python train.py --hidden_size=512 --n_experts=16 --d_expert=192 --moe_layers=[1, 2, 3, 4, 5, 6, 7, 8, 9, 10] --vocab_size=32000 --beta2=0.99
Below are experts of layer 8 (counted from 0) of a mixture-of-experts language model. Rows are named router (the router's row for the expert) and show model dimensions 320-383. Each number is 128 + 32 x the weight over its row's rms, rounded and kept within 0 to 255.
Before each expert's rows: a language model's description of what the expert responds to. This comes from a sample of Wikipedia text that the model never trained on.

# expert 9
It responds to: Leading hyphens, bullets and pipes that open infobox or list lines, and field names like Genre, Website, Spouse, Starring.
router [ 85 102 188 110 153 128 104  96 139 113  70 123 150 114 157 124 173 139 157 151 103 117 133 114 117 156 161  89 108 145 159  89 133 171 116  93 102  84 200 121 102 183 139 112 111 160 136 128  66  81 187  69  95 131 107 124  97 162 114 129 120  92 173 168]

# expert 5
It responds to: Numerals, number pieces and units in quantities (250 lb, 100 m, £1000, 11 km), plus nearby words like million, miles, located, built.
router [130 194 122 145 147 144 146  84 125 162  75  86  97  88 167 140 174 106 118  98 137 140 125  72 171 163 153 161 169 104 159 202  93 133 130 126 184 142 159 109 111 147 145  89 135 135 123 162 128 127 139  60 137 136 141 111 170 114 164 107 142  95 193 145]

# expert 3
It responds to: Word-final s pieces for plurals and possessives (Jackson's, Heads, mistakes), plus plural nouns and possessive pronouns such as his, their, own.
router [ 97 147 156 112 134 154 127 100  50 149 116  56 160 146  89 153 109 125 180 130 103 114  80 121  80 122 141 148 131  76 163 102 110  85  76  96  58 150  59 134  79 153 104 134 123 185 164 140 136 169 103 143 159 109  92 126 165 120 151 144 129  93  86 118]

# expert 14
It responds to: Sentence-final periods, closing quote-periods, line breaks after headings, and == heading markers in articles, e.g. "==Legacy==" followed by newline.
router [130 135 138  90 100  97 121 180 143 145 122 105 170 117 119 172 158 124  77 113  87 106 108 138 151 116 167 133 129 122 152  86 116 125 138 137 176 161 146 169 123 155 185  76 122 150 126 148  73 165  90 114 143  99  88 122  88 144  95 148 142  83 153 165]

# expert 8
It responds to: Table pipe separators between numbers or names in election and results tables, plus colons after field labels like Coordinates, Total, Density.
router [163 131 150 143 119 114 161 126 104 164  97 135 138 121 136 118 143  77 189 187 122 133 124 198 151 162 185 153 124 163 117 112 161 110  62 168 101  83 133 110 177 176  65 120 103 112  97  95 129 130  74 139 111 109 144 120 157 154 157 145 160  94 111 142]

# expert 4
It responds to: Given names and surnames of people, especially the surname after a first name, such as John, David, Robinson, Weston.
router [ 94 107 162 144 135 141 145 147 118 131 139 132 159 140 159  86 145 178 143 151 171 123 140 110 125 123 149 194 177 149 152 105 141 143 120 148 113 134 185 122 151 191 136 150 113 127 125 110 133 183 127 149 137 108 141 173 135 112 117 101 191 142 192  77]

# expert 0
It responds to: Mid-word and final word pieces completing longer words, especially adjective and noun suffixes like -tic, -ative, -ological, -able, -ence.
router [133 134 141 133 175  82 169 132 147 125 133 128 142 125 161 140  99 122 114 101 146 115 116 195 101 156 129 141 136 107 103 197 144  99 187 158 195  69 112 113 143  52 138 121 138 131 175 122 111 158 169 158 119 117 137 161  92 109 135 156 150 150 150 136]

# expert 13
It responds to: Media-type nouns and title words in entertainment text, such as film, television, album, series, TV, novel, Star Trek.
router [160 127 114 143 146 131 156 129 149 137 106 131 155  89 118 141 124 169 134  93 162 106  94 153 190 138 116 105  98 149  97 174 146 143 124  96 105 104  94 122  60 141 153 186 145  88 143 124 192  50 110 173 102 146 133  85 140 106 141  74 135 112 132 144]

# expert 1
It responds to: Line breaks between table rows in census, climate and election tables, plus prepositions like of, by, under and opening brackets, minus signs, degree marks.
router [ 84 165 122 137  99 129 130 154 100  79 133 148 122 140 142 146  91 160 103 181 139 144 160 116 112 121  85 182 123 150 118 124  71 112  93 162 102 105 107 117 155  67 130 154 140  89 128  99 164  76  95 168 182 139 166 121 130 145 132 144  92 117 109 105]

# expert 6
It responds to: Words in football and other sports articles and tables, such as League, season, club, FC, scored, and "the" before competition names.
router [135 111  49 118  60 131 129  75 144 120 169 173 116 116 178  36  55 159 118 104 112 183 216 166 152  79  99 103 153 169 139  89 139 130 135  88 111 148 178 118 149 122  77 109 168  96 111 136 144  98 165  68  85 112 131 106 184  81 134 139 123 117 123  96]

# expert 10
It responds to: Commas ending clauses or place names, e.g. "Buenos Aires, where", and dates like "2010,", usually followed by and, which, but.
router [212 137 160  98 151 149 162 207 148  82 139 103 117 167 132 153 145  88 123  99 159 172 152 133 143  94  75 173 150 138 147 135 122 160 119 170 171 170  82 147 112 139 127  76 134 162 158 123 151 132  98 131 111 155 130 153 117 105 131  95 132 158  75 115]

# expert 2
It responds to: Tokens in biography openings: born, birth months and years inside parentheses, nationality after "is a", and occupation words like politician, footballer.
router [111 155 154 135 126 106 111 120 122  72 154 133  93 109  98  91 149 146 157 116 139 150 104 137 100 107 118 105 144 117 157 151 129 120 180 156 117 147  86 105 163  96 139 201 107 102  97 153 109 178  91 172 136 118 116 171 140 188 142 135 128 126 203 139]

# expert 11
It responds to: Words and capital pieces inside official names (National Register of Historic Places, NRHP, Pennsylvania Route), plus table divider rows and terms like MPC, JPL, UTC.
router [108  72 121 153 160 112 125 168 144 120 129 144 118  82 130 175 129  66 104 160  93 107  65  91 143  97 105  95 128 147 107 149 173 175 123  95  88 104  65  80 132  51 119 152 104 141  87 128 144  92 173 165 110 145 137 151 126 133 107 106 155 158 139  98]

# expert 7
It responds to: Subject pronouns and auxiliary or copular verbs in running prose, such as he, she, it, was, is, be, been, would.
router [114  95 146 119 198 133  86 147 118 183 113 121 164  98 122 102 134 130 133 139 159 140  76 159 154 158 190 128  85  93 103 177 128 104 122 170 139 179 146 187 128 100 138 144 122  75 129 109 113 168 150 153 146  74 168 105 114 142 103 105 133 115  91 141]

# expert 12
It responds to: Function words like the, a, of, with in scientific and biological descriptions, plus scientific word starts such as receptor, neuro, cell.
router [ 95 139 126 161 108 132  99  97 151 144 186 138 151 170 102 130 124 144 115 181 127  93 106 108 131 104 124  73 115 147 126  80 129 101 116 126 173 101 137 158 148 141 153 109 154 193 109 135 150 110 167 124  98 151 108 136 138 126 118 128 112 137  89  89]

# expert 15
It responds to: Short letter pieces early inside uncommon foreign personal and place names (Ihde, Ehrismann, Wijeyesekera), plus some occurrences of of.
router [195 111 114  97  88 150 101 134 135 154 117 161  63 190  62 130 154 120 102  66  92 105 178  85  84 158 115 107  83  54  67 104  99 122 180 106 162 127 144 126 122 165 148 114 138 129 137 130 109 162  94  97 151 157 113  90  74 124  92 181  49 215  99 169]